{
  "num_hidden_layers": 10,
  "n_experts": 64,
  "d_shared_expert": 0,
  "hidden_act": "polyrelu",
  "router_score": "softmax",
  "normalize_top_k": true,
  "init_std_router": 0.0212,
  "lr_router": 0.000372,
  "max_seq_len": 1024,
  "max_steps": 4482
}
Below are experts of layer 3 (counted from 0) of a mixture-of-experts language model. Rows are named router (the router's row for the expert), up (a neuron's input weights, with its number) and show model dimensions 240-319. Each number is 50 + 12 x the weight over its row's rms, rounded and kept within 0 to 99.
After each expert's rows: a language model's description of what the expert responds to. This comes from a sample of Wikipedia text that the model never trained on.

# expert 3
router:67 49 42 46 53 52 45 29 59 48 77 80 51 60 59 76 45 42 66 78 29 52 45 73 68 35 56 40 58 41 58 47 43 52 54 56 44 62 51 33 25 58 72 71 39 60 38 58 35 37 39 41 44 44 58 50 30 56 64 30 59 52 23 45 54 70 41 34 50 26 52 55 37 70 60 37 44 65 31 49
up0:52 41 30 32 70 36 59 52 25 64 61 44 42 34 67 36 48 58 61 63 79 44 72 32 57 50 28 44 58 39 24 71 34 52 61 45 54 43 50 52 53 49 52 71 20 50 45 53 61 43 74 72 45 34 52 74 44 61 71 51 46 54 43 70 57 73 46 53 66 48 75 50 45 35 62 54 38 22 60 62
up1:59 46 45 41 54 53 45 24 51 37 59 57 54 46 46 70 44 64 50 61 43 57 53 40 50 28 40 44 39 50 10 52 31 31 52 44 60 54 43 62 46 27 47 46 62 40 43 31 25 42 49 51 61 54 51 50 59 68 42 42 51 61 50 44 59 57 35 53 40 33 43 54 26 70 47 60 71 50 64 71
up2:50 57 56 71 70 71 27 33 54 29 55 46 55 54 40 36 32 36 57 54 54 39 43 84 50 38 59 57 58 40 56 63 43 36 23 49 50 45 65 40 36 43 53 64 39 49 69 72 44 63 58 57 66 60 65 33 62 69 62 55 61 37 48 62 51 63 33 30 48 48 53 42 26 55 44 61 76 39 52 29
up3:60 57 58 53 62 65 45 60 47 28 45 54 38 52 54 63 40 50 56 50 29 53 45 49 75 53 44 63 46 62 73 64 55 77 43 49 51 61 43 43 39 64 57 40 51 53 40 59 54 60 59 60 33 56 35 55 37 43 53 37 53 71 48 59 48 63 59 53 52 66 39 29 45 81 36 59 58 48 47 35
Description: Word endings and adjectives of rank or importance, such as lat-est, largest, main, major, Best, Special, principal, and -ical/-ual endings.

# expert 24
router:48 57 54 47 68 65 66 71 49 60 66 51 56 34 56 39 43 43 40 52 41 55 62 43 44 30 72 43 71 47 49 63 64 62 51 53 67 69 64 64 26 69 66 45 57 46 46 37 59 47 46 44 56 61 23 49 56 57 31 59 42 74 47 60 53 47 47 49 38 56 59 62 45 43 48 43 56 42 47 64
up0:35 83 60 52 62 53 54 43 55 46 30 58 62 57 67 35 71 58 29 47 46 48 47 51 35 45 50 35 56 48 44 58 46 31 55 48 50 43 41 53 26 48 58 49 39 34 59 57 54 45 35 56 41 36 50 53 61 71 52 41 56 33 65 47 65 53 48 74 54 36 37 52 20 55 58 64 52 41 43 28
up1:67 64 70 52 65 52 56 70 63 57 55 54 21 25 40 42 53 53 40 57 56 39 65 51 25 51 64 50 56 41 55 55 65 35 64 51 51 34 62 52 70 47 44 57 66 47 56 34 41 46 49 39 63 48 59 28 40 48 36 39 24 62 37 40 53 56 47 51 62 45 55 59 49 56 62 57 46 59 60 53
up2:57 41 56 55 49 46 37 67 66 53 83 51 49 60 37 35 71 44 31 48 45 77 49 50 61 55 67 69 69 40 70 44 70 39 50 59 63 41 35 54 24 71 57 43 31 44 47 42 49 68 60 43 42 41 53 41 43 79 55 37 52 55 32 67 73 40 56 66 38 69 53 43 45 62 48 51 62 50 45 63
up3:55 40 49 56 57 51 66 58 43 33 47 44 49 50 34 75 27 39 46 46 50 54 61 47 51 21 39 23 33 43 47 53 48 65 53 52 56 60 61 53 54 61 44 41 54 73 68 43 55 51 39 43 38 62 52 42 46 32 38 57 46 39 69 43 46 72 61 59 38 42 40 48 45 61 53 56 53 65 54 56
Description: Auxiliary and main verbs and pronouns after a subject or which, such as was, is, it, has, became, plus the -or in odor.

# expert 1
router:34 46 59 35 48 61 53 40 58 62 34 43 58 47 29 56 70 59 47 30 54 46 57 49 42 71 44 69 41 52 51 53 54 56 77 48 57 46 47 70 72 29 77 45 58 50 68 35 22 54 52 52 51 73 46 77 66 55 33 35 65 49 56 47 39 46 54 53 62 52 59 45 38 45 40 64 58 57 45 70
up0:48 26 51 65 52 50 47 55 32 27 66 39 48 43 59 85 74 53 54 71 31 38 50 84 63 56 65 56 52 53 66 71 48 49 59 60 43 34 40 47 76 60 41 45 76 61 52 51 62 41 44 58 55 50 55 44 42 45 62 59 59 46 57 51 53 42 46 38 55 53 52 65 43 58 56 49 36 44 57 67
up1:39 52 54 51 61 54 48 55 62 62 35 58 59 34 37 52 36 35 75 36 70 41 44 76 81 49 63 71 63 54 45 67 56 67 41 57 65 58 56 71 64 59 43 45 77 57 67 32 32 36 41 73 55 31 66 62 37 45 29 46 50 50 56 47 53 40 29 51 46 54 54 39 60 63 44 25 71 38 48 29
up2:55 53 39 44 31 61 46 44 42 45 25 50 35 48 47 49 46 39 38 49 55 52 55 49 20 27 70 62 55 65 52 59 70 92 48 68 58 61 42 49 58 66 54 71 33 56 37 57 44 42 50 50 65 79 47 57 49 55 60 38 56 41 64 60 53 57 49 28 57 60 33 28 50 60 51 48 65 56 48 40
up3:62 47 51 63 34 78 35 38 65 53 56 49 41 53 57 50 30 56 59 47 38 38 49 38 79 40 35 59 39 66 64 44 40 33 29 32 45 38 57 44 71 56 53 40 62 47 46 52 52 49 61 43 68 43 54 45 78 48 58 61 47 39 61 40 50 57 46 44 48 56 41 47 52 52 44 58 40 43 34 39
Description: Apostrophes in French elisions and "n'" forms, open parentheses before birth dates, and coordinate marks such as N, °, ′, ″, %.

# expert 10
router:39 43 23 49 48 30 37 54 53 45 48 40 51 42 63 36 35 72 43 40 73 60 50 60 68 58 46 49 46 66 73 56 63 37 66 49 70 55 44 33 68 67 48 48 44 31 32 64 53 49 71 52 46 53 46 55 60 40 78 52 30 49 38 37 60 54 57 39 41 55 35 37 35 54 46 69 47 54 44 46
up0:20 63 45 48 44 55 56 46 57 48 35 68 51 42 57 43 58 28 60 34 32 73 32 54 61 69 39 60 47 53 41 52 41 36 65 51 52 48 54 58 32 40 62 39 50 49 54 54 76 45 41 52 54 59 50 30 56 43 54 43 64 43 26 36 63 29 35 41 43 40 69 47 28 43 52 54 44 58 56 62
up1:57 37 18 53 57 82 57 60 64 52 45 77 61 51 55 49 33 40 46 44 55 54 47 48 52 29 46 54 68 53 35 50 59 25 65 38 53 50 91 59 52 55 38 69 28 49 58 55 54 52 34 55 53 62 34 45 68 42 72 34 59 31 69 39 40 47 67 45 49 53 67 25 57 42 38 53 49 57 50 63
up2:59 58 62 51 46 60 46 47 27 35 39 65 66 44 60 52 32 51 33 45 50 64 63 60 50 37 45 44 70 38 56 51 41 42 33 43 50 49 48 44 59 29 62 59 39 70 61 40 70 60 60 35 54 61 62 56 58 34 61 47 44 56 70 62 58 38 27 64 64 54 56 48 58 52 52 32 43 65 35 49
up3:58 48 70 54 76 56 45 58 45 32 31 71 69 58 55 48 41 41 43 55 70 41 50 33 47 48 59 65 53 61 66 42 64 63 69 37 54 57 32 59 65 34 50 50 64 45 66 53 71 46 58 38 43 68 45 39 49 54 35 48 53 63 34 53 48 55 37 63 48 30 47 54 37 56 46 43 41 58 48 60
Description: Place and institution name parts and word endings like -ion, -ation, -ian, e.g. United States, New York, Street, Mot'ion', Z'ion'ist, on before dates.

# expert 46
router:65 34 46 45 46 60 27 41 42 36 26 53 46 62 44 48 62 56 49 59 72 57 41 61 39 32 60 50 67 74 47 71 64 41 31 54 37 42 55 41 55 37 61 56 49 43 33 17 49 41 32 43 37 38 57 21 53 65 54 80 64 47 39 45 38 55 62 61 44 47 45 49 51 49 43 47 55 62 56 44
up0:31 46 38 55 71 75 50 28 55 43 58 55 51 53 57 54 43 56 59 46 42 56 59 47 55 52 39 38 81 72 53 64 44 49 53 42 36 40 66 63 58 62 46 49 53 38 49 55 33 43 48 52 49 39 46 53 62 60 65 29 60 46 21 54 74 37 31 25 38 66 66 62 49 43 39 70 52 60 44 33
up1:54 61 44 49 50 44 36 51 48 62 43 59 56 32 71 57 55 32 48 67 42 55 76 49 55 36 42 32 54 75 33 49 57 56 46 53 39 58 49 43 48 51 44 40 47 46 75 56 30 47 51 47 70 51 49 59 66 44 49 36 50 54 45 57 32 58 71 46 53 71 76 51 55 55 38 41 36 52 59 66
up2:53 67 66 57 45 45 43 44 67 49 51 63 61 17 77 32 49 45 64 39 71 34 34 54 44 36 44 41 55 49 69 57 45 43 45 49 47 55 55 58 49 66 41 33 68 42 36 42 50 62 61 31 40 30 50 58 62 45 46 27 46 59 60 54 33 59 65 71 61 55 55 34 75 53 54 59 39 52 44 46
up3:76 69 56 65 42 72 69 52 55 59 51 48 60 44 57 52 51 44 64 26 48 42 41 43 66 36 61 69 65 47 65 74 58 47 55 62 44 49 60 52 40 50 51 54 58 53 48 44 56 35 63 57 46 48 42 42 72 33 42 26 57 61 76 27 36 31 62 54 46 59 30 53 33 49 52 47 54 55 45 56
Description: Closing parentheses after biography dates, closing quotes, and word pieces like end in appendix, ess, ores, plus during, use, In.

# expert 53
router:39 30 40 62 38 50 50 56 46 70 43 53 51 76 42 41 56 36 64 47 35 42 49 51 62 36 47 43 64 68 37 45 57 40 34 62 53 54 61 48 64 24 52 66 70 51 66 66 33 36 54 76 50 48 49 58 47 66 32 46 35 45 43 66 61 29 34 21 61 51 58 53 70 25 37 32 69 49 58 60
up4:44 46 56 46 53 76 38 53 44 62 61 60 39 44 60 59 66 56 32 62 47 49 87 55 40 30 53 55 38 75 63 78 66 72 48 32 28 32 46 36 70 52 49 65 58 58 59 58 67 58 27 55 57 45 46 50 56 56 51 69 35 69 47 56 43 69 42 37 59 42 26 70 41 40 49 64 59 43 52 78
up5:34 54 54 49 40 48 52 53 57 47 46 54 60 58 64 68 55 29 49 62 55 49 58 30 55 50 56 62 34 55 43 48 37 63 46 44 62 53 37 55 61 27 51 49 57 41 66 38 53 37 54 47 57 70 55 36 49 43 50 58 69 45 51 39 82 56 64 51 59 56 57 79 69 42 38 54 49 53 52 36
up6:70 45 58 35 55 48 58 49 48 57 42 77 57 32 61 40 27 33 39 61 39 59 70 51 64 52 49 42 57 68 47 49 59 56 47 46 41 41 45 40 50 39 59 64 49 45 48 42 49 35 72 47 54 54 66 39 24 47 58 45 42 53 46 82 40 33 60 48 52 40 70 43 59 61 43 51 49 37 57 56
up7:45 63 49 47 35 73 56 51 65 59 51 78 50 42 38 57 47 25 57 42 55 30 41 53 71 50 54 42 56 55 52 59 42 47 44 36 51 63 48 60 59 68 47 66 75 50 73 24 50 67 42 62 44 45 29 56 57 70 49 52 30 50 59 43 74 41 80 60 33 32 53 22 50 49 48 54 50 39 38 67
Description: Middle pieces and stems that take a suffix next, like Olm-os, pe-as-ant, determ-ine, ar and m, plus the conjunction and.

# expert 56
router:56 46 41 76 54 63 48 32 38 61 42 53 37 63 50 59 53 43 57 57 36 73 39 43 62 19 70 35 42 49 45 37 13 46 46 35 52 21 51 65 58 50 59 74 66 43 50 41 36 34 73 38 56 40 69 52 54 36 53 40 59 34 63 39 41 51 32 38 61 64 54 40 37 57 58 37 27 52 39 53
up0:56 50 36 62 38 51 53 47 25 65 45 48 40 44 51 50 45 48 43 37 48 38 45 53 52 45 75 34 59 39 49 39 36 36 64 37 39 43 46 34 47 46 31 43 44 21 68 61 44 45 60 70 64 34 47 48 57 35 41 60 42 52 60 47 59 51 38 45 67 46 59 90 59 61 58 40 68 70 54 54
up1:47 59 51 65 36 53 47 41 41 08 44 62 49 30 32 58 60 73 66 49 68 75 57 53 33 36 58 55 43 33 55 71 55 46 36 43 57 54 57 33 45 73 41 58 50 69 43 53 42 49 63 55 59 47 65 47 39 64 39 60 59 51 80 47 42 46 51 39 38 72 57 64 59 37 45 27 44 44 66 62
up2:44 67 59 42 40 49 42 57 48 53 34 38 38 51 27 46 60 55 66 65 48 33 42 54 56 25 35 49 35 52 29 24 54 52 54 58 36 50 42 57 47 28 55 56 47 45 70 46 76 47 64 44 66 19 57 50 61 49 61 36 50 51 52 46 49 52 39 41 34 49 55 65 46 45 40 31 30 43 53 39
up3:45 40 66 42 67 36 31 26 61 57 54 42 50 58 59 51 37 42 87 50 47 59 58 37 55 48 31 53 45 45 60 29 52 52 68 61 79 69 42 62 58 25 41 53 66 52 56 46 37 41 34 47 64 49 38 42 58 43 14 70 39 65 25 41 33 53 62 54 44 49 47 40 41 48 72 22 60 54 51 60
Description: The letter a and pieces like av, as, ass inside foreign or place names, such as Joaquín, Moldova, Sacramento, plus some digits.

# expert 50
router:65 60 58 47 67 59 68 59 56 64 64 46 45 73 61 22 37 49 64 35 31 56 47 75 58 45 60 68 48 41 67 37 67 45 71 35 58 46 32 44 41 58 42 50 55 41 50 36 52 65 44 45 66 45 46 40 70 58 63 61 51 56 64 33 47 47 38 58 41 66 51 49 60 42 50 44 43 65 70 45
up0:50 50 52 33 54 57 43 52 47 54 43 43 32 54 43 65 49 52 54 40 64 52 52 50 35 48 67 46 52 38 53 45 44 61 62 43 31 44 36 46 84 70 63 37 47 70 41 65 56 63 65 74 59 63 46 42 35 38 36 31 68 54 60 56 26 26 58 59 41 51 64 67 46 51 43 59 49 58 49 54
up1:57 53 52 44 25 50 36 34 42 50 52 31 53 52 67 48 33 55 56 41 56 57 49 38 39 55 62 69 52 41 57 63 63 64 62 33 43 37 57 60 61 54 39 57 70 62 51 26 60 78 50 47 56 45 49 45 62 65 40 52 73 55 50 54 50 72 61 56 39 56 21 29 36 51 58 60 38 43 36 50
up2:27 59 61 22 36 44 54 43 65 47 34 63 38 46 51 52 54 43 39 39 34 58 44 57 51 48 42 52 63 34 45 61 65 38 68 54 47 52 53 55 44 53 37 63 33 62 76 50 22 65 69 41 46 42 55 51 67 43 09 60 56 61 45 43 58 23 45 42 45 40 30 63 58 42 46 44 48 40 56 57
up3:41 48 44 51 44 50 58 36 54 39 50 52 19 64 47 65 49 56 53 63 40 62 58 54 54 46 64 54 47 72 65 65 46 52 46 56 38 60 47 61 51 51 76 37 41 54 52 63 58 56 48 42 63 61 71 66 55 45 43 38 57 52 59 52 47 56 46 38 62 35 32 51 56 48 44 43 61 35 39 52
Description: Single capital letters inside acronyms and abbreviations such as CSKA, ATKWINGPAC, O.F.M., RD, often in tables and lists.

# expert 25
router:62 47 57 48 57 29 69 44 51 68 57 51 51 39 43 52 61 62 59 56 74 63 40 32 42 37 50 53 39 48 51 56 29 59 61 48 29 64 41 43 33 63 55 46 48 40 35 41 41 56 63 71 70 47 45 66 58 42 48 37 38 37 82 48 48 55 57 59 58 51 34 57 74 36 47 58 61 43 38 44
up0:49 36 59 62 51 67 69 38 54 44 40 70 63 64 37 69 46 43 36 47 61 49 54 32 44 56 27 76 35 53 63 26 62 39 46 35 56 70 32 65 59 43 54 49 68 55 53 27 43 56 55 53 47 52 50 59 54 28 32 43 61 44 69 31 46 29 17 39 55 47 45 36 60 33 63 45 46 68 50 64
up1:53 67 54 63 45 58 62 45 55 49 54 78 63 42 60 39 42 61 76 47 63 47 43 50 35 43 52 65 54 54 48 62 48 21 72 65 41 26 47 52 45 51 41 55 49 48 59 34 61 87 53 69 72 39 25 47 52 56 61 47 72 63 57 48 45 49 56 26 51 33 31 57 43 43 56 53 35 24 64 36
up2:46 62 48 44 54 60 59 42 74 71 62 39 50 56 30 55 50 76 58 47 53 41 60 18 37 50 50 36 53 47 55 52 48 55 50 66 33 61 53 66 66 24 44 69 35 50 47 46 40 50 42 70 43 40 26 54 58 69 40 66 51 55 61 60 53 34 45 78 62 57 54 51 48 59 49 54 25 50 40 62
up3:14 55 75 62 51 76 81 49 32 46 33 53 55 45 38 50 63 55 44 58 69 49 44 57 64 49 47 49 49 30 48 40 79 50 50 45 45 51 28 50 46 46 53 58 38 54 34 61 59 28 47 53 44 49 45 47 35 45 38 43 59 60 46 57 60 42 40 41 68 42 54 45 65 45 55 59 46 53 37 41
Description: Forms of "be" (was, is, been, be, were) and word pieces after capital H or lowercase h, as in Hecuba, Hainan, Hebrew.

# expert 20
router:43 51 46 28 31 57 48 72 45 54 68 81 45 55 20 39 32 42 53 53 36 59 47 26 56 51 47 42 52 42 48 34 66 34 41 47 53 45 55 45 58 69 54 64 46 34 68 57 36 33 67 63 50 44 45 62 59 46 53 49 46 53 51 57 28 48 65 57 57 53 56 57 47 36 40 43 65 54 56 48
up0:59 40 68 52 52 57 41 47 69 47 49 48 48 70 42 54 63 52 40 64 49 43 39 59 41 73 29 60 46 52 54 48 53 40 54 52 54 53 57 51 63 77 51 59 58 33 52 42 58 44 68 45 41 57 35 59 60 56 67 64 43 38 43 66 59 63 45 52 46 54 36 64 52 56 50 61 48 50 61 33
up1:66 51 52 54 43 49 56 68 76 47 52 54 41 63 44 32 55 56 46 43 74 65 40 55 29 53 29 47 50 27 44 54 68 52 49 59 87 72 51 49 64 47 25 43 34 43 64 70 61 43 40 50 41 45 43 54 63 39 44 34 50 51 36 49 53 41 42 56 60 47 62 56 32 54 52 38 52 41 63 63
up2:52 37 45 82 52 46 59 71 68 65 37 49 30 47 28 56 48 65 50 52 58 38 53 46 81 52 43 63 76 51 39 48 60 45 55 42 70 53 52 71 25 65 57 73 49 56 53 71 44 59 49 55 67 46 22 49 34 42 47 49 64 58 33 51 47 50 71 51 27 22 66 30 41 33 56 71 44 65 52 49
up3:41 55 41 37 40 53 35 46 64 29 41 51 40 60 19 49 55 51 71 49 57 57 51 45 59 53 60 56 53 70 73 40 44 41 40 51 51 50 54 53 59 68 54 70 58 53 78 38 42 63 34 65 56 49 42 69 45 41 63 30 63 36 41 48 54 50 51 44 54 52 38 45 53 52 58 28 64 54 51 45
Description: Opening parentheses, commas, hyphens and quotes, plus mid-word fragments like ig, ab, ç, as in Marigolds, Blige, Française.

# expert 32
router:53 58 33 35 50 66 64 69 49 55 65 71 77 65 27 61 44 76 42 46 51 47 39 34 59 58 42 32 41 42 64 65 51 27 50 52 52 49 33 57 61 41 41 39 35 39 59 47 48 37 40 55 47 63 54 57 41 55 56 52 35 57 49 43 43 64 41 50 65 56 43 39 62 54 28 40 41 45 54 66
up0:42 40 34 41 67 37 59 54 60 53 61 50 66 61 52 43 66 67 56 55 36 39 60 41 42 57 35 55 38 27 34 81 61 61 51 34 30 46 42 40 55 40 54 31 47 41 34 41 48 66 58 57 42 53 26 26 54 63 67 57 54 33 63 40 43 57 38 61 42 22 58 21 38 41 45 51 67 22 66 44
up1:58 40 52 45 38 42 55 33 39 54 66 56 54 49 50 62 57 59 60 57 47 64 72 35 60 59 47 49 30 60 42 61 36 57 42 32 48 55 42 41 59 50 31 58 46 52 56 41 39 52 50 75 64 53 50 48 54 61 59 38 47 52 48 54 74 45 44 46 54 50 73 50 28 37 39 44 41 45 12 63
up2:47 51 60 53 25 55 47 65 43 59 56 87 40 38 46 46 64 59 41 33 40 55 61 42 72 48 25 63 73 43 64 52 39 61 43 62 52 45 40 65 48 50 50 74 54 51 65 60 61 61 50 47 52 27 57 56 48 44 56 64 66 72 48 57 35 54 41 51 66 60 58 57 69 46 28 38 65 72 54 49
up3:58 42 39 35 69 46 57 45 56 47 56 43 59 54 60 46 33 51 49 64 38 48 48 39 52 39 37 65 36 68 51 41 75 45 48 60 45 56 32 62 49 27 25 67 58 63 69 50 63 46 49 54 59 48 56 48 36 47 66 45 47 40 77 63 50 32 49 49 37 73 48 35 45 87 44 53 59 59 41 48
Description: Middle pieces of personal names and words, such as od in Vinod and Methodist, in, ri, and common first names like John, David.

# expert 29
router:48 36 63 55 57 37 39 61 48 46 42 75 48 45 46 39 69 41 37 54 65 29 55 66 65 53 39 55 68 31 52 56 46 47 25 71 60 49 36 41 49 63 44 37 43 42 49 50 52 56 59 39 63 38 23 66 43 46 55 57 49 52 61 42 68 42 50 49 63 28 37 49 50 30 76 56 57 54 35 30
up0:38 57 48 49 42 50 55 70 55 48 38 48 56 54 35 45 59 63 40 44 56 58 49 43 32 45 35 51 54 41 50 53 56 34 47 59 60 78 67 33 59 67 64 53 60 53 22 71 59 49 72 47 43 39 62 44 62 39 60 73 43 67 35 69 36 58 44 65 56 54 44 63 58 40 65 56 47 33 48 33
up1:51 60 45 63 59 18 50 50 80 23 45 35 66 41 57 68 59 45 49 58 37 59 47 45 51 41 57 66 53 63 47 48 51 46 41 56 47 75 46 53 61 61 43 40 45 69 62 35 64 57 51 51 44 29 67 43 37 36 43 68 44 39 56 51 48 63 73 47 47 28 67 57 64 52 44 51 41 44 65 47
up2:57 62 39 41 47 68 55 50 55 54 37 51 71 64 39 43 43 56 63 76 86 49 50 44 45 63 55 52 37 37 62 63 42 36 44 48 61 42 49 53 56 54 52 41 28 44 52 42 65 42 61 45 52 54 39 60 35 32 23 45 45 71 47 33 43 38 33 39 46 32 45 78 68 51 47 57 57 41 50 64
up3:31 63 55 49 38 44 58 40 63 65 38 58 56 57 55 29 54 49 22 44 57 50 64 61 45 67 77 61 76 40 56 41 48 60 23 62 64 53 59 58 43 53 45 45 59 42 41 48 67 59 60 51 42 46 33 37 35 59 48 76 31 26 56 48 22 59 38 63 34 49 44 19 32 61 56 56 57 58 61 56
Description: Head nouns and noun endings before of or a comma, such as team, government, Court, and the ending of bar-ons, beac-ons.

# expert 40
router:21 30 41 44 74 39 45 43 60 42 41 69 40 49 47 47 58 43 40 53 68 37 65 46 64 51 65 35 54 63 66 52 37 66 47 71 49 57 57 53 39 44 79 55 66 43 50 70 77 47 46 44 60 45 65 17 49 69 52 36 46 54 55 29 70 40 64 39 45 57 49 46 50 42 73 34 53 34 49 37
up0:55 53 48 46 53 54 68 55 36 54 55 34 58 59 47 37 47 53 73 65 47 63 57 73 45 67 47 56 51 61 55 29 45 58 35 54 38 45 63 43 38 48 45 48 71 42 35 68 68 62 52 42 61 36 43 39 59 51 55 29 20 53 39 37 36 64 68 67 57 62 43 40 62 39 41 71 60 59 54 49
up1:49 41 55 53 43 57 94 11 32 81 40 54 32 35 63 33 61 60 39 33 68 56 51 38 49 29 58 53 55 63 41 27 43 59 31 76 65 60 49 47 51 66 50 68 45 36 52 60 54 39 47 46 56 56 33 51 41 57 50 55 28 64 52 54 65 56 66 45 45 51 52 38 60 24 65 49 40 60 57 39
up2:78 63 62 64 62 51 40 42 68 77 58 43 43 37 56 35 67 61 30 66 58 63 68 59 39 56 68 43 36 62 64 34 28 50 59 29 65 53 50 54 39 49 50 46 71 32 42 44 57 44 74 47 51 66 57 55 27 63 65 25 58 60 63 54 58 49 56 39 40 32 52 43 29 45 67 39 20 55 60 39
up3:33 50 24 47 46 36 53 36 66 44 35 45 59 42 39 69 40 57 32 44 50 46 68 50 47 56 52 34 44 52 51 57 47 52 36 30 55 36 59 46 55 44 35 59 45 48 42 59 55 75 41 53 52 43 60 17 33 49 44 45 43 70 36 73 55 31 50 44 38 36 39 58 45 56 49 51 58 35 57 65
Description: Inflectional endings -s, -ed, -ing, -ers, -ies closing verbs and plural nouns, e.g. shoot's', brother's', reported, followed by to, in or by.

# expert 28
router:49 52 55 27 51 60 32 51 37 42 28 52 65 53 50 32 58 30 41 54 28 49 68 43 34 49 55 52 39 46 63 36 59 58 39 60 63 48 31 64 51 60 38 53 48 37 37 47 62 75 58 44 35 57 54 53 50 35 52 71 52 39 40 27 78 25 35 48 50 46 63 62 50 58 68 45 48 46 42 46
up0:58 58 60 42 63 47 61 29 76 40 33 68 52 44 43 53 57 42 61 49 65 37 54 51 58 42 59 35 45 44 66 55 56 65 42 59 41 70 55 57 57 50 50 48 38 61 29 55 66 57 60 61 67 36 26 38 62 31 39 70 33 55 49 30 62 41 38 56 73 40 61 40 43 54 52 50 33 55 69 51
up1:54 66 51 39 40 33 47 49 57 56 47 43 31 46 35 26 69 38 48 39 45 63 27 42 47 26 56 56 32 64 41 34 65 49 49 70 62 53 67 57 46 48 39 39 54 79 59 59 51 41 43 54 37 32 50 51 44 51 44 35 77 26 21 53 74 50 67 48 55 36 35 59 44 58 41 66 39 28 64 47
up2:61 54 51 49 28 35 27 49 67 67 47 26 43 35 60 35 36 53 61 43 55 63 53 41 78 56 55 46 73 56 32 41 49 59 70 42 44 64 55 66 49 45 43 68 65 52 61 39 45 62 65 62 64 48 16 48 29 34 53 43 67 41 63 59 62 60 35 54 40 45 57 46 58 50 53 52 31 50 58 51
up3:47 67 53 53 65 39 28 25 52 35 46 72 60 44 55 58 50 45 54 70 71 32 37 62 47 39 54 46 24 53 58 44 36 43 34 62 54 39 43 40 58 32 41 69 52 42 43 42 39 70 63 65 60 69 58 40 54 37 35 51 30 52 63 55 69 48 54 50 52 69 54 41 47 50 53 31 53 53 67 44
Description: Word-internal syllables like el, em, um, st in foreign names (Šmaukstelis, Hemel), plus common nouns and participles such as formation, version, listed, released.

# expert 52
router:41 55 44 40 58 57 49 38 46 72 58 43 36 55 48 50 70 25 49 48 26 65 43 35 44 50 56 49 60 34 40 53 65 58 56 36 41 47 62 56 37 63 36 38 60 45 53 49 32 47 37 49 53 57 51 65 50 48 49 59 60 70 70 64 63 58 30 66 65 77 51 40 49 47 40 54 36 45 55 51
up0:51 46 37 42 39 52 38 50 44 41 52 53 64 38 58 49 59 39 50 46 48 50 38 48 61 55 59 48 68 32 34 75 47 22 72 49 68 64 67 60 67 59 55 39 62 56 50 42 50 43 44 27 47 55 51 40 60 54 60 53 58 62 53 47 49 58 69 29 46 48 53 47 56 53 56 67 35 51 45 49
up1:59 57 51 45 38 35 49 52 36 59 46 45 49 55 72 58 50 46 57 66 54 52 47 60 49 30 45 54 62 54 60 48 54 55 37 66 50 67 56 28 30 43 63 51 56 35 51 52 41 37 11 53 52 59 57 55 48 57 45 26 35 49 38 59 55 42 52 42 61 58 46 57 38 54 23 33 36 69 34 44
up2:76 50 68 66 45 56 45 56 48 34 55 48 42 42 53 47 34 41 49 59 59 38 53 34 41 62 57 33 48 37 54 59 67 46 33 45 45 54 59 68 38 62 49 35 65 48 54 49 55 59 59 51 62 57 57 52 54 36 41 66 47 45 73 56 46 42 61 42 55 53 50 63 70 52 54 31 57 31 44 54
up3:25 62 37 43 30 42 60 52 52 60 45 94 52 34 40 61 72 57 27 36 45 48 47 83 49 50 50 52 50 27 54 43 47 65 48 56 66 65 49 51 26 51 39 31 65 71 37 48 50 49 50 20 48 56 53 30 61 57 57 47 57 65 40 65 56 58 57 67 33 51 55 48 40 39 56 40 25 39 52 68
Description: Word-initial consonant letters or pieces, especially D, G, L, Ch, g, p, that start names or words, e.g. L'B', 'cl'othing, Lud'g'ate.